Below are experts of layer 8 (counted from 0) of a mixture-of-experts language model. Rows are named router (the router's row for the expert), down (a neuron's output weights, with its number) and show model dimensions 0-127. Each number is 128 + 24 x the weight over its row's rms, rounded and kept within 0 to 255. Numbers have three digits each.
After each expert's rows: a language model's description of what the expert responds to. This comes from a sample of Wikipedia text that the model never trained on.

# expert 23
router:150123154134178093154144092153173112099136137135177105109088136143084105093113156091126165129096116148108118095123098101161096139137147137144123090102143112142158117134055105104127106161135143161120129103164149080145119144123132082147112135140128132125123122145152147155122126117123133151115138119084116087156149168116122133088150127134157125106157120105094120179130093136145140123130
down0:165133130147141092162136126112153143156121149100142122130117129128127140110139111129084136130159140137181117151117119138126132116091099080150128139140134144177105094134082178106146133129185160113137127119129055166098138106098096120141167147131131166136099116166129146138128109147105112175130116141132121088118119150143100168142107160108115139201121100127126167104128123113111098116114
down1:108133100118105126139145120098156151171106097141125172112125109139122182114172135140130122133121146138136109169145136105143112146124151169104128141132122120147148120150187113130151118141073118095075160169112110127106111144097119123146081151155141152174161116119146139148147171118057084170149105116134117145111084143106154098148099133115125113151128145098101149141148117136115103141140
down2:138116141185148129150105125072134096143064117144118118128128161153125162120154123130114103167109141116164141133090146106113169106124095140124148106090115121149142146167128099140184134078174139112114136113132109127154103148108169137127160148183120102164137134163135139118144126123130113120122137104090128148125143130120098132155109123108135132151127116146136110080138155086102181093168
down3:106149099093104135104152103148125158125161135133101141120126127135130120120153118150085138118136127126107136101123117101110111156144166126125105107134131119103160129135136140135095148108165055135130128180163144168107203149092135114128116126114138128150061087147123144159141150104159130133145117115127150103081151131137133113109090128118118085136104107178134148156142150134112100060122
down4:152157140120127095156122131178116161150148148152137100134117115138114148081110167112142146185052103099086183107147122124137132154140092105180137153122130159141117151144138144084166143130134142154092138092104152126121115168131115128101155092169120120130137124118151170141149097139178143133135115117091138106129165168132123111126138143119129117125103146101116126114149153132115165152117
Past participles after was or were and in infobox field labels, such as based, built, listed, published, Distributed by, Completed.

# expert 36
router:161087112156153107080146109132147130150112176129122112110124153155139101125149155109123144142087127126129095105100098145168119118144152110143162136129127112121119092110103158111091163131142146154115141144181104110117135131102146075166134142153121128093122090122092131104125139109138132154128093127118102127141143132071139091118142135110122135139149150091057101170130137125074173098130
down0:121134141097145085124153147106132077142127109126131129124133146108126055164111125182135165118142085148189127145119147111135159117186132116084139197113103127127136155120142100101152124082138109127145148137120167150130095113145147139149139123113118151107128155125091167135125098135142139118101144107086169116156117124128117158132159111127156132142130111152095182128139121083114140135127
down1:126129109099143143132149147125119138182117104112120088140149111127111129114137136107136141144167167142146119114141123121104157137072128115101108125129154104128175065120072118122127132138099132123081174127110142137146129134130104183134130126152117100164138123123120139140120109128170148168164164152158101118144110137223129148111133097132147124096107141136096156139097077114124113107120
down2:130107138124147091099156144160123114104115147115166196117136139134140170144103161161181152127099132123146155114088113144088130102182175148148133085118126124168107097104148151114134109153121101157168110096118134135127154119138104167115110097122149183137144175137117110153110146151145148139123122102115122104095152174119159149119111143081133148140165119129137146133160151130110117134128
down3:138109087135131144163130069119161164124120139112065126094106120132178109098148127125177125107159093107105151151112122107106106131133114162096110114096131144110100098147143152105131102118145125133172116111115147131113135118155149116145132120115134141129167108159126120154133115097138125114145112110131096129075132149181105114128087110159174103130136139140089116106146100104082148075168
down4:153134138065095082098117149121161138162128124136135098115119107139102183148108142134147131156114145161160107140135136102143072172137153142085123184103145124123140127153141138106159144136120114123159163154102153154114111141135105139123160117132118097089135116152180121100097138126125116116159129112128137107114151188112150145149092116150118139148144108118141105072138153129156142155177
Short inner word pieces right after a capital initial, such as T-um, K-um-mer, L-on-don, often umlauts like ü, ö.

# expert 16
router:139122111110131137115123176115142135111147151133141100113128138185110085145108132118118151184092129114116112102133098108157121113131127114175148098096170107162141097160105141081137122140163142130115160115170101108113158154101149106138128128134122110132104128120129141131139155131127106125149124107115102109170116124050134112109127136101149134123144197097129115163157118096067161122093
down1:106157151077143080084115092067151136155178145103141112128145126165133138174170162130142114125137108131135143121110149108115114117166131127115156132146156088138106108161170144159110127153119091101082137157129092148143146133141127140151112129148152140137108180145145140082148142148134168121143132147119101181127106120170120101142113114090127129132118098135105142144098098158097124127112
down2:119126145102172132132124088164130111131141130100147144105134148113128110122140171121123120121119146120114097099151122159124146086157157113100100105134152099125115143127114136140129157142129100104142102125122117119103211117123125153101104108112138119127115125138170179124139182101146153158135125119108162133150142078076168137134161158118080163134064100128087132114112118121095129177125
down3:133072158086126106150098145136126121087112152112159124156118143112117133151147162134141135141084081164141147118149104117067135087150098131089125138132142095137104121158114125158141121145127058138165110150145100140173139134120144134148114141158136146155111115128089134112176155129149123095164136151107116090083138155158132117126113131136131131157153105111115110178127098086153138117134
down4:133120111116156114122099138163141163149107144142148130176141158178174110146155147136145147132088122106163113106126127157132130131132136128163125121132086126144091117106105164122136159178124130091101110152122137131079160148161124091127104141122171124095113148112200115088177131126102121116120130131162123152134183149120138137154126142138176121161107133153134127148095168142107137165124
down5:119134118117135129107103153185136106099094141128095128133131141136120107122097162189126176119136132131119118109116129116095155140136094112122102183095116130121140099155093148124152120170128126105138114119097139104104123106147150133141091119060169092106136143118136101132162165132138121161154067114134147120144132135121140143100153166142156111153139172131121123143150111086108151092185
Digits inside four-digit years and the space before a year in dates, as in 2-0-19, 1-9-35 and "born 21 May 1995".

# expert 18
router:125109094118125140137109106143172128109106130119161146095122143189130133161123162103112114148126139119090095081150131110170106149164140082169150104093158124118155132148111143141142166136165130145107157100155126080109116127083145126148142140109115121132114115138150137140134132082131099155176088109079099139147110173087133107116132135109112117108134123096135119158140123075135141096097
down0:119139098144111101117131142126124115116133138096158096107136156142111119132112143115111112092132090195158114087108183164123111122119089128095129117090106105130093132139147158084123121108103127143127128139155088147119133130191133125103160131079144105103135102142153106129166096156149105139116113143132160095164151120098165139142117175154113154190134139152146120159111103138109115106106
down1:129110102130124122146170135128137121109139094176144105112115143126051106136156090159113157126131112157096141080120159170135105129086140131108130072130124087106123135114154089067117146129133119141142079140137114142136133140115134098115126147119135123089127103143148105128138138130147121131076121114146104115095085132169102126151129140121117106168156172080077131127144153149125134160106
down2:150119098120149130093159099097146088108131117190180122108132112146100098117149129112130139054104153135129117111154164139162130134105134124085090151110159133130116118107155133106124133147183110117102114133122133149128116077125095121137114132138109145117160138129142112114108148127148150116109146109086136076166137147148107057130123147114179132106130143131115090103098170123111143113110
down3:120132109126134111075167127102133118108165142181135109093137174142131126142126106165109096130144147109118103104157150113086124131136163108127140129167056132107135125100119128063149118100129081153106108105161112111141154125145140121145123142093059113105107115143104152127116187140108124101123193150139111120134170108106128151133165141147116149134145128135147130140143110136143116122141
down4:156123148121136097106166118096135113106135090103164108161116152101119116101133143110126125133119175121166128102125145142160093102113172129168117133165118136142135114146126137157134136143108109152084122128112140127144144145088160157094158175121079109106148150097149101115101141107134140079111122094199146118128141140164136132174079138128145134094130128126087119106142134168147113146085
Sentence-final periods and closing heading marks such as == or ===, also line breaks ending table rows and periods inside numbers.

# expert 9
router:145112103126139123144129096156188123132122126139132150114124132188134144121131153105108123149114119113110087075149114126166129142131140096149162102117168121101144110139107133146134163127167128158120155108160130083118138121092170117149144165131093091128079118145134126142115131076145109136177094083083100143121093141112112108094127123091122107118115152094125131187149120087136123111119
down0:186130098153127139178119110106157116048105111092120119084118105099087096149152152138157095109112126124130160119109128137099124135118152136114106093109116066109112106104102111112146110135158125132099127119093131130151149139101168129108119112119138140115160147145119165133126113119130098094113131139161090133120099118126133066101141073078131134112137095120109150151142139161125132139150
down1:162162087104049164153149124119149135083165125125075155181102173114128104112120135126120107137127117081127140148122170130140162116115112119099144129101095125143103137128128095099128146122124083102120161140147122121134133124147103138153135140119101145138134153139147101070188119090126161161076130124146100145152102130127109131138093137115106114145115114123137121148152150126082123146147
down2:135110047115123112159181149121117173124133119112123148112140101141159126108156094134147106165139152151121147138134138158104138124109083201151110156129138097162156124106153107124120132161111123107152128097117114140153139158105118102145106124185132131083096146133132122133127066128126120066140129112106141148155136149126128123126124120124127108107125165152127128092143129073099147125163
down3:106133146152139140127140146111191151109149142108125141143132116132115087129067097130150156139127098162124137142193140127125115128159109181101187151136126144100097146170096151132151143133120098145133127142130125126090165163128124137135129144142119131142096171122149150177112166146119148138135141125134109144148154127162116118141163162152164100164130148127156149112144128087055120151131
down4:115121113097110140159145121123156112110088147137108088126137102098134130045139100108138100104119164110164135142133118098090116091088104102092157097121133136106120100117132115104128126132098122162135128164148130130162132106124137150133133097096141131108139142159188121092114138084130151106158098134098157157155108128181121117136138132113137092153130125157161135166173125164130111083126
Full stops ending sentences or abbreviations, plus heading markers, closing quote-period and dash, as in M.A., ===, ".

# expert 17
router:156109117107136103111151147125143109087122129120184095108099119159097085092109131104109167144062135145090111099111104077175124115128133125145136104125119107113164141163117140104141125159155166123116137109139118075126158173098126086130108142148111105128111128165121162149142107104097123156122123129083108114154115130131133131101153146122119135130139131102103108145116061113136158086132
down1:110128120137149112118091107136111075134177140137139103133145150125146137178137082134156109155113125100118141156123130157108108087102137101145157107120141140136140124119139143150173139144156112123146143154118077100084137124159128126126109117134101077118114124121115143119137113073121154115090118138156102135133161107047117066127139146150122143117143179098125115135143144142069114165125
down2:115115119089160139127129104079116148086139137138137114143092139088165122093105129127098126108091149127122156107140076118135108113100115113144099070143181142124133118089119120149145125141109101101140090137171146110105112080124120137147101120125108088127118136178132116108137099096126127108045116140110132108153136113133098153158113104125151183119156139144112120101115128142095159148141
down3:107141157149126121129126160139143119121154192134090129138143141108133134154141139110131129098139130136167119120130137158122162139147084096127115165129150075141142125113107146173138127107116147152122130129127150102087108104133151151137123116161149095130152181121113134099139090130118139134099088177124121165129116163120120121132153121133112139086180098195086192099103165167131144137122
down4:144171144116138108111095130119140106132122129123149107109111149114112125099163121124100108106107174163126120141092107129100180088116161136147178117148124135137170135100162126141122131100104119102131147118140100139111140144151157169135085113115182110110125192166131125133137143104089149126133131153173145157143129145101107115187121125137134106115108141151085174131104122144130153068096
down5:121121106129118155164111095142157145080104157150111125117123119127141135141099180086138147148129135133142112123158110130166160173159122173135122157154111153147093110125113119121139137127108095138100117116137185133131100124100155122072128113200120138173162117090177139141131081128109117124110118155137162158105127106114178134107138147132112142114134122127112187088136112154108133124121
Main-clause verbs and -ing or -ed forms in running prose, such as made, used, took, began, starting, consisting, divorced.

# expert 47
router:116114158123136109142127104109143145106127116090142132124101119179136123142133118115119113146060144115114104088108103125158088131136154108133171105118116114127140116131122147087159148125138159125136142094174087114122172146102128104106125176170091127060123115157103142158153116112132138178123139107109115109166119168109114094078116133129132112094165152127102090142163144117099132108115
down0:102140146119126152135112157090116138133120153105148142137146123071137104178140168129108147122134090101159132109147146129164111120151087082139152138141082157130127082095101134117129170142171097131079140123112140119116133127135122142157131131122124148176134111120130108163132116179133110158143110137198127128136161140091142151138170145123096174171128115116123146083144134124096140147097
down1:148098118190163161129139121107109130137136194091120077133136143121140145137148134094129121120131165117107096114109117126157149128105099169116124110122173141107170156122107128155108125167102105145134120137165127131131125129089094135093142127110121122101129114090117097124087149147170183185124114144198143106133143146118128129141156091134108118157128139143101160128129109123140135112175
down2:123113112161109146166107142138149119126146147148117132093112158143121090120112123147114148103149141089118168130104176088115132126084168096096155135121092117131118128107145079106114155132091116115152172081208095130125132115124088098162132127100166132153101112120161105146124109135116175082137109137165164126106137130118121118135109116116134092118122113145139129130165100151106097156149
down3:169125127166130121162170083075103154139102110117126111123150051146139118121143093124111160141149149104108168127136132130115119134133152116112122106127134139141105135122127201140168112140110135139074135161126140078128115105144123145137082163127096110100140131155158143130128146078144152146148132153161143157091112128137136110106119132141140145128155131099138092078164166125152109103116
down4:165098153110093107119105148123101142124117131142107160120112086138083144110136136103160154139111121130098172125137134137141139151110141148120138102146170127108121104124163159159115100144154118139073077115114125141097153103158144170105105136091145114103160129126114091115179175131098146178127123129124104163102120139146084153126149112139138130134091110120065130131119128116177155101097
Single capital letters or first pieces that begin proper names and initials, such as D. Michael, U.S., Hapoel P-etah, St-rasbourg.

# expert 33
router:129069106112126123105130130135118077113120152117136150104107136147085114116125169118102124130069120121127105105150117120167102114169140109127134075085130128142115120139065170136158138131113167138133149156178104115125164155118156111146115140135128124101139107129113120150151095112123098121181131110119150130141121151084131139136132126121137074113141164066074111164134130129132137135092
down0:141160132167113192134150146123081118153142115115097123112104126134109138097136181124163137162141099109125125155135116148125099104125161151154132142113117119097118154095161110114138157141115140154165153085113110130101125101129139108120123125107146112134104173107137169172148123133160133101098160177118122126099156143141099187147153122131185108159112144121155106125090136088148156111096
down1:117134129160172178163143154135094139113159108133127133088138134152160173163107117110149145102122140139097126150132155195106143138112150145118140173128146132091127072145136163167159132125137112121116088141149149131128097117094142094117112112143154131132135106146149114064099150092128161160132126137136140175107106118129115156073125099129108112077114138136126129125163135121138108085126
down2:163145114133124123128137113083101110135129129077150106084116099098117123112114149150118135124135111068152136104154116117142119134189152080174199138130128099179110160126152138126134162164117138110141159089150132096091117131123115095123134135105113139138152142154139148124159125173123145156143116123147106152142123117117129139097126119107103118185152076116141143134104142167153164153132
down3:067104123144137141143138143140126100137101191107069139136059140114120152127105149134134101093112124140141161139124133125150128110129133161157120136175152105139112140115123129141136083118116121147117152184136169071131148153131132142153150083140113120155161126090139140098096162127130148145130139133107146143127142123133147109104177143111152073120105167096087115145115107142113139138168
down4:147111134135181144104151112138137151128134146158118107143149124152137125155090137089118099112111130183147157119159100172127144096118093092125142159153180143107131176165147157127106137134172091120132145173129142110117131126116128142147126123160158118169152151140130110106079094072137116127135127129155100184171100132132111134115150081154123107140141145125112153118189126121128119139119
Inner and ending pieces of German, Scandinavian and Slavic names and places, such as -mann, -sen, -owski, Schleswig, Treblinka.

# expert 46
router:112160141137142122104127117117161139135137124106183121130116161195127102151109155108120132155105148156121089122122097166175102120120142120137138129092143116144180123130122134092135140126143131140128141082155104068115147131117108106143119162140111139087123108142095119155139178098134135125149139097109122110166085125123123110089139116131104093107177158119088135155127115106084167078113
down0:146173143102134129106138121106129160109075168113114133081080114153079152125136111145156147144138051087111158125138111112116151101116122102153094148109145123134119122110130114137178139086132109111083100116133169107142152125118101142123144104107118134106089127145136118155084118153120161099111148147114137093136119121144116106127123179114092140112127146145121100143068157147165119120133
down1:150122134126119105135131180171171081121115156118075147113122099124136132141103118121113131138129173138120090128136090087096136140077095153159079117123131162135111140127117136091134110122094108181113144129126097151159138127145135124108120117125124182128091082117108125146140094180159141137168137107148146174122125165134123138134110131104115128131131136099167166160177138132161113116114
down2:138145148083152119067111122059122114136137119159124129139122146147114084135123154166139118144110112115111108173141128137150119135101134107168170145102114144180133113147153165098142118155114078151153127116117095143083088110089101135105121113116112108106104138145147111144134143153088123155119183140117125113099139127133114114124086137158066131106121141081116111127130126099169123149132
down3:143074139133087097123137181099115141098150135108131136149111094185095162118180143106134116152129135140117095123118096111146174135133145117157124136139131112089106108124103129104165189120137165125114121091169135167115132126159126143127125140128138097139091119150120112101110170160125112113168152127119133148110135112166166155107083147096140136141093120131115135170142172136111153115093
down4:074144130143119190109103153128109160160117148111140146170125124106102171172101124139143119126086156169112161116125160105166152119158127115121122131125119156126118133098178130120082153144114181108142127161148136134128101124138100138123117132094133145119145090123176141091128080085149133110157149157164154123114126141150113122106078136115098147133141141120095126126115156136162172147113
First capital letter or word of a title or name, such as My, A, No, New, B in BAFTA.

# expert 3
router:153110110097141108111160137114143113086121128073160127117096135152076086118106126095100163141096143119115123129136119128170111129120126144130152112124134110124126123167127131120135139149143162108116126099116113047086164158102176099118155158129121119110133141143102191135128109068111111142155107132110104137171125145132123129123153157095124157100151155098115115139122093101124157096101
down1:118137152152119138130089106114129133095128130161100153140134128108196086162150123159158133107113125137089116081148104096161138125114139113142094086136119147183153144134146167112160107110144116126117136113132119132115137135153139136152112102156144074118087115152127065068135143108125176104110086118126159125129157116166166105157172093128103129119139132148147143136149126147112139140137
down2:078142100140148120125089134116131100160160166107097146152139137121107115187127108149131101127158109126119151134158137175136140135136128151149173125155185086138146156109138156084126163114105119123127097154133132135071120132098109127148139158130094104111132149165133142128116143127122123120119125149101062138118170137071126112174165144131113139135109122090112092136169166141142133119139
down3:092122140109136126123141116154135135140103137166138162123123154159160077117087130086139100132112125137092127119131117165190118103138144157120173121106157172142079155100140173113142117138122149139109104111141133145165129120128087122137133092092098124155109116178139153157148116136124121093143130156099144097140116091069105164141126153117126131112133136119113142141146112067091124133171
down4:132126154141109145110128158166117168093126121088133130153115114120107123119160134085132164111128151114116131146142144108096124123114106093108094134164139147151155136171095112152122157131130125141159078146144129155133156115110141123114085111131128106112130108168127148092126135143139165148169088129144154142133117153210179146158087072132124127114126103150140089105103138135110121097076
down5:086103088129168132095136127123156112121108144135145119105078142146105128112115137072134150137087069156121141129115106130161126120135090124117153135172151096110138112111165155134150155166123121143124125149128161110131124157132149138114114107112102172140132129126153141121109171154131146087139142114136132115092144177128155140088152145120095155117098129156131113153150127154137225150124
Auxiliaries, modals, verbs and clause links inside running prose, such as would, may, that, because, However, chose.

# expert 52
router:160081079106153115131127102158118095099151127108128127131122133159118091104089125096123146122114181131075094096128109149154101126152150135157140103115139086125151150130128135102118131138166115152120154104132120144123130152128123108167151114140117105102122118146095127155150131076144146174153128113109134139180157141079121151108153138131109116095143180098088089119162099122085147108124
down0:144091071095133161128128110164135165115107089124131137120155150112167121154184128118061131120112178136116109128122133146134128158109066156134083132129152157111157077127103134137141125135103110121096137147110121128120115172154123152157142123086130180108132111152114130149113133152136144115118133129106153122134109138088091143125084104131085137119102159110137109086168117094136128109126
down1:134110145151113127116105124085161147123167141157101116134102098123119148104123123148123162100092147124098164172124139107166156128090168150130112129117106109168128129147176117107135095090104125100121114150167130130121176064098075120130098098187105116121119134174154132129125149127097129140141129160118070111110095136136138145154109100118147145098092119101104132137142114099129148123133
down2:091139120128131146143102117150151096131099118137139145083120136152097118158136098119108119159124082132136115098162169112133123098109089186092125063121105104112143152131143149077121156122107078131121119160140127108109155130181113150121135133145140115135178147132162171134142120121143116139151111120162099127155126098109145111128166128112186166093098117089094097156130137128104125128129
down3:109130102138122111195119124140136152141111119095120178132132140138132130135079145123123127108139116129124121099187093161088108088104174130133131115095151128121133126108122129125158142169122088083136118163140110172126073089143113106123114101132132129150177147100131139083146112170104132155111103150126102089127163101141108094148141143135126122109157122079139105127139129165146125116178
down4:035122126090140147086134150150125118114095125088144114147129118126098144153156145133151127109105128089155134115159130071141138104136118108123164185122179140147173132151093109110100149160112095147164134126119143137159112134185126115117124133125128129138133110153110156165135140158172129128135108127110110102128145112094098125142109126134152154147143106100146125109085143103141170145095
Pipe characters and separator rows in Markdown tables of sports results, election counts and award lists, plus semicolons in list data.

# expert 59
router:139117132135135133134121123157125120093143125139130101125086153137054136120132166073103131129126144129097074115132109141140102127112153101130136116101169102113167126139112110076108121108166158126128171145159094071153163145131134109121193138161138135151134115132094157139140127127132125146159143125105144141133110161106101133109130118115141117128140153090096128188157087132088155116093
down1:207141095114125118121152101154178118129141155128142127152105152099103134129147128177125127066089125137112138144129113135086139147105141134125131194170163121124154141129114108093113120157119152107165106121136131102068122126130110120127152131149152138115130137104117197137127144140165122138105151150143119142103130151113142108144140137080127131087134131110166117100165132143147181138106
down2:079159159110107114109132061150142148124134138113157123166167146161163110158137187186126117095142109130093139119106124168153111148109172159124131119145122119154111118119139110103172143123114150154140128145116130085138122138126133172174131115106109094102072121138126150145130144135111090138148120136101077136179144115155122110099122147117105130104159110141116148137165103111111111134106
down3:120147151132119120157110095111113166147120146149141119114149109119150145132177113141113152130115154136086136082116114100160129142135127112118140110146109164138126127140127161164121095152074134136169149103116095096143148135156127149113152122123108128102137184086113153132078157151160096138118115180138154139130171115181119118152116166125128156080079118152125112104081100117167109118145
down4:120095120143112122141116145139120121146094130140139113083181120140199140116120167161129117153171134144155111111153138135134118165128148131120151118164128154139161089140172116126154133164155123078118126064170147167113122116067158131142107116116144123088142168163111137149126146132111114107121123137123115125156137092143137123108110175126114147140160137130067113114121107127152075121124
down5:155178144172134103153142127101174111141169106155105120104149147100133099116164095103067116115150071085099087155091113129094099154097155118102122092129115125117148138143144117105091140128128128144141133097148137147136127119145116124144155098165119129117157142088134141106170146112100100113129099143129152135097084123123121121145160133138118090111126146148142161117176116152124174109135
Final digits of years and other numbers, especially 201-6 or 202-3 in tables, plus century, ago and ordinal th.

# expert 15
router:130099129101134136109112133124113119131126153138127118130101114205065096135139152081123144166121142132127112112113118143183097105125123119158133131107165119167141112142104156070129110153174147141146130154135090103110173151122135107149119127176122101134110118126112158127110119094131069119144107108108122103161129150120117095111109109093122126138151161097102128163135103123075134120083
down2:110151140083129128128137117143120131106093098099093122129089102082118141124142106108130146127108129148103156150117106150116111079144148121174070157191145111149088111155130180134111114127141103202104111156158130129143099104118108103113089136104127092143114093131144139085097128178122119116124099132108128110129121111165114151126137140096126125133119180104091148147109118148146136124125
down3:149126155154166152120134058172165130126135118146135146128110068159162110086135140143145134131099094140147125099135139112128106094104129147150113121126120116127179131104151112101122169112139136131101119125148120145155150134149151141122110111124156116173114075096156131121158140114150141097125181101173208121120130105143135090150127114104101108133156109135105094130154140130152148147157
down4:153138113130132134135157145112126079108096147119154074093132093180135154147127127166158120176134113120148117110167126133125163155118181113114142136082119144093159155120095100126135139143107153145123193146098138103097106109128115133139144131122141115126161161116135107110126153167135100150125155122155056150133111102136096156153150112119138127133112100160125150106134146150145130186139
down5:097130130126129133163120090093108126124149117111127112135105106134087108097163129119136122104137124110134154129115117107109067117103119143152108119150121112135139168127208149110113112139134129097115139127056116111123111118109158170125086130141117126098132170166088117091150089107187166142127115148093119133128099082148135125113124162142125098140125148128135173134192139143115141141140
down6:123109095127102104155134103132142117138128092084121101121147103115167156126145128160114112157156110114149157115118076162115092116131107105083124120123101123117116135147095107126091138154083173150098136098170099120146154115133135128134131172141142121167164150111152128144162108109142138137150090096087099133127143123050175143126119150099138143176140148114144099118155155108109127127148
Digits in the middle or end of multi-digit numbers and years, such as 1898, 469-bed, #80003355, plus million, sq.

# expert 35
router:099117071112142105155130143144169118116162130133132134114125120163106127115100157067148138111068140085114102135123126140141100095159119108151121098133176117139173153169092171095146156104160138134124136117154116108134164131134125122154112119146099093147121141115138112164150148128132116145144091142102129105181100142129105123135156121167108142131122158076105118126179128103117131086104
down0:144117163111123144089102100075161175142110107144113135112156146157139123140109113149095130133138121121092114136100118119160085090197128111145114121116128093143144112085156144149154146112108137137184096117133097126132128127147148141127146108112106150110136131135127152115181125119178122087135167169125144126121165130117116136134096181151140142150138148067134120128167143115103116078138
down1:100151076153153125121112147121134159171180110131126108101145104125137175131118133122144119129112124106154121118138102109093133138142154109172113142193128142121170094140144160100113119105135124124164092150113145117115140115125161153120133158075089112111150093123109117152153096111128101125104134139158113121078164061136128167090147122130126108167161143090131140132127146144136110116080
down2:137142143140112082142154113131145101126142133130120122128122063134123142153118151122107112118144088132083112139130121173139121097113117089117141117139188121122145118107145133110146087136160116092099132146120121124129173127116120085104108128155144109114127137096146094097142105051112152169131175143082107163124103136142104118114178106119175090140079111125141117106130120120092117167129
down3:145085104131151105149165126117107141136103130133160130141137147123164120072121120123133117090121113105079106137163139082146146123091112145102109131119100062161116117125122114141147092091097133143136174161162119165123118138095143116109134096096139120116145108120168123134181111114111153102121137118107146137128116135138107093139112108128083161185120110151124104112185141157176132133105
down4:106125147084113135134129118130115107101127133153115132078147121104158132139103098141087119111121106130132164098127095149141149113159138148154147104116139151132132173104130112166136164138097133121130140146113097131127092093130117095108124131123161077144095137131123118137098143065179141131123114153147154127152122110149113171102091143138127192146084196131092151102154139162127126090158
Word-internal pieces like th, op, st, ist in Methodist, Corinthians, Turkmenistan, Fifth, plus ordinal words such as First, Second.

# expert 27
router:138105113125161138114138116088135130110159149114103103121096131149127137116111173115111135131101121103100088106139144161141109071155135108112138131102148079168127128117091160091156169170164138146140161116155107116120142152107119104149124128144110127124102130119126157141114108102112096160118127119131126146139082162090121147118120153081116129145166154118122086193185130124100134100079
down0:126094120101171134131125154127120163135141127146153168136130136128059137126103094164101113112144150106173148132143136185133086180094159166117154126105142136109139169125119153137096164135085140145173096088132097127120100120110096137132105165138117123172131134164135152130097118117168135143096132114171117126130114125120163121106131142129119158123135158144144147117159140121164125106184
down1:090110146147169144116131117124094101121114144117122132142112105125155097112117113157157151155114091122125163130094090110163112068148136100111127097146115162160125095090142112101161140137114125105129110126151150130106106098166112143142080086087149143116132109110148142083159115116147190136130090115147168137130096120088136107115125185106148116134125116136088148069135130129143132139112
down2:163141155108134138123099092140118092100129119118153106150118132083098134156099158153150144162127111158128125131101135172131128163167109091157153083127107104146097136117108127136131083116113108144162160147092101147108141136114111188085116107093125150131109166152146188167137132154119112135145114131110127146137138174134111107122113126129115119099148135116137179147142141059131098110149
down3:130099151162158140139140095096130121120140147159136152157136132157117144120109167116147148124145115148139112137114120146087159127108121081115083148119089085153135139121126126120110138143097149122119123184106182101127139165134150128104096129170137110123116164154099157122184133110169102118116130117132113105170143151164193132121123112127110136089144120138127163148080073142159140090133
down4:092136114168136131114131124076131137154104170166110121162145113107148153162093108125100176118118095150103125111151129109121166098117147151077114160129156097148109176115142069134107149118129129118124107137135126144103100098124138099122152134155090111080125109114111143156109087094133093164141142117119162167118094083126131128113115130172130138147114107135145125145168103154128166099119
Word pieces inside non-English names, often Slavic, Baltic or Romance with diacritics, such as Vilnius, Karlovac, Brício, Vikstrand.

# expert 8
router:115120113142176089133109113148142150084120153103138112126120131175135091160125114133129135176077153107111086087094105136154123126126159087126151136127110081140112143149117144122126147155154108128132145111139104094099155139127119087121116152163100125089114121174121153162113133115124111133112102125108125125180142143057095110114114126099139129118199128130113114133168117129100135111092
down0:094112156124152089149168149155158139120125081105112098134124144163122201147158106159133083115116114103175141102122082117147117122128130130123108097142098112126171095113084121147114170089107138101147164146135162140124158114137126142137124083121157105143157111103145141130145135121130168108097143124135144156116163144125098125127119166108150133091156107166132109121132151116169150137086
down1:115139091093132111153102145140129161131147125128122129172114158120118125125147168136083095146115122070119103124146118077123115083115170121155141150144154085134117096116132164122116139142162168137103171101135133152114118113178122125092128131127158147136139160131143151158050114171132128102106086147169114129129116140125119143120138083121114182155154145131127136109122156131088138126102
down2:084132078086116146106140141082147166102142080151114125184113102134070173114120145146126114117131136121109092145133106095123145127129129171121150131132111148142151146124120169129094120140145124131152151117150139121080124100136114161113129099115135128134106132162127168092119104148137135167143129129156128122099092114118141065131087156175128115111118148085112096165099111104162122114109
down3:119183171163103142168133109129138115111103109087096104102114097158148114129132148158106124112081119158133098145110131154170094112146110123106121114125133126151116157181139123174128123111165124145110134090129131115180148108117112111151110093098119128156142142153144076085151143151186128161136174139175152141128113121104112134131135118141129139141123174131144113111105111094157092127147
down4:178143161106167136168140152150166104150127137087133123105115124119141100185111140140149112131095125139088124106124159091159105113132105131092131115131102145101123158140155126127120142107160106165118148177099115127149108112120142110113136126061128126110123142142168125169130126179142156115113095127134128126149136118115148107113176120141162186145103114152136110108120114126145125195083
Capitalized first syllables of non-English place and person names, often South Asian, as in Ka, La(hore), Pun(e), Raj.

# expert 42
router:158116105118159109125129101118155112115145154101126123107132131139131115125132141101102144156104155093131110146149102150151139112100147104156154115138198136155131127145108127110140142112113120151153126087119101093093156187076159101117163160143130113091141127142115136157127077079135068142151102121132133130174104161097121125150118141099137117107158154097125126130116129081094152100083
down0:139134109166130199136115079172161151116126170161123116129144131117150125169124073094126154126139146112121143107144149157109120157116106122131121154110143087154134095093133103092155182118101134140116110117130146156138126134130200147153096107135184142119145141179125078131109115127122103107152122116117134107162136154152134126141111138079130171112099128121101115138118151133155117135126
down1:128124147126124120130075113169124144126122117122087110152143129110191158160143098151074104095175149087129111131121091165085164149151143127129142102174108171119105128116138134140156120113128123143111123160103110089157120137127113172112138135124147127070120161156108103119078092112158128145134141133158132148121096141092140133151089118119139143148144109123184111139142154121140149100148
down2:076129173150136118151106108126111147138170140093146129162125149136111116122135123125092122138154122080104166118150118133149157124090162141125176158118160154152114099098159170113056119115104172125152101132122148144161141130152126130127148133107128079117135167155085127136156105119131146163148120118128182136148123157142099099153117149104143155136123145132137103167092119082110126141146
down3:096156145117105126161141136148110169143110137132138083162095123102121127104111138145085114139180133080116155111133111154130137135102117116180118065126159138117146095129159107167140121136137163156116106137155106138111144128137096117096152113097135093110125128139133142099155117123109156113110149150137133118073137142194119101167104125105109188153145145148140138106121075133163116141146
down4:174140125123127118135132135093152128140083102112124165147141091153109111116145155099099106129118165144140130148104129117129147108144127107147143149126134146171141147146146156145132128123138125140075100100136178115153119123139153157131151143072139128157148158134121127103103118079175162125118150151135121167061084140105186150135134111129102125111162139120113154153131145095082075155150
Clause-initial subject pronouns and relatives before a verb, such as he, He, she, they, who, There, and auxiliaries had, has.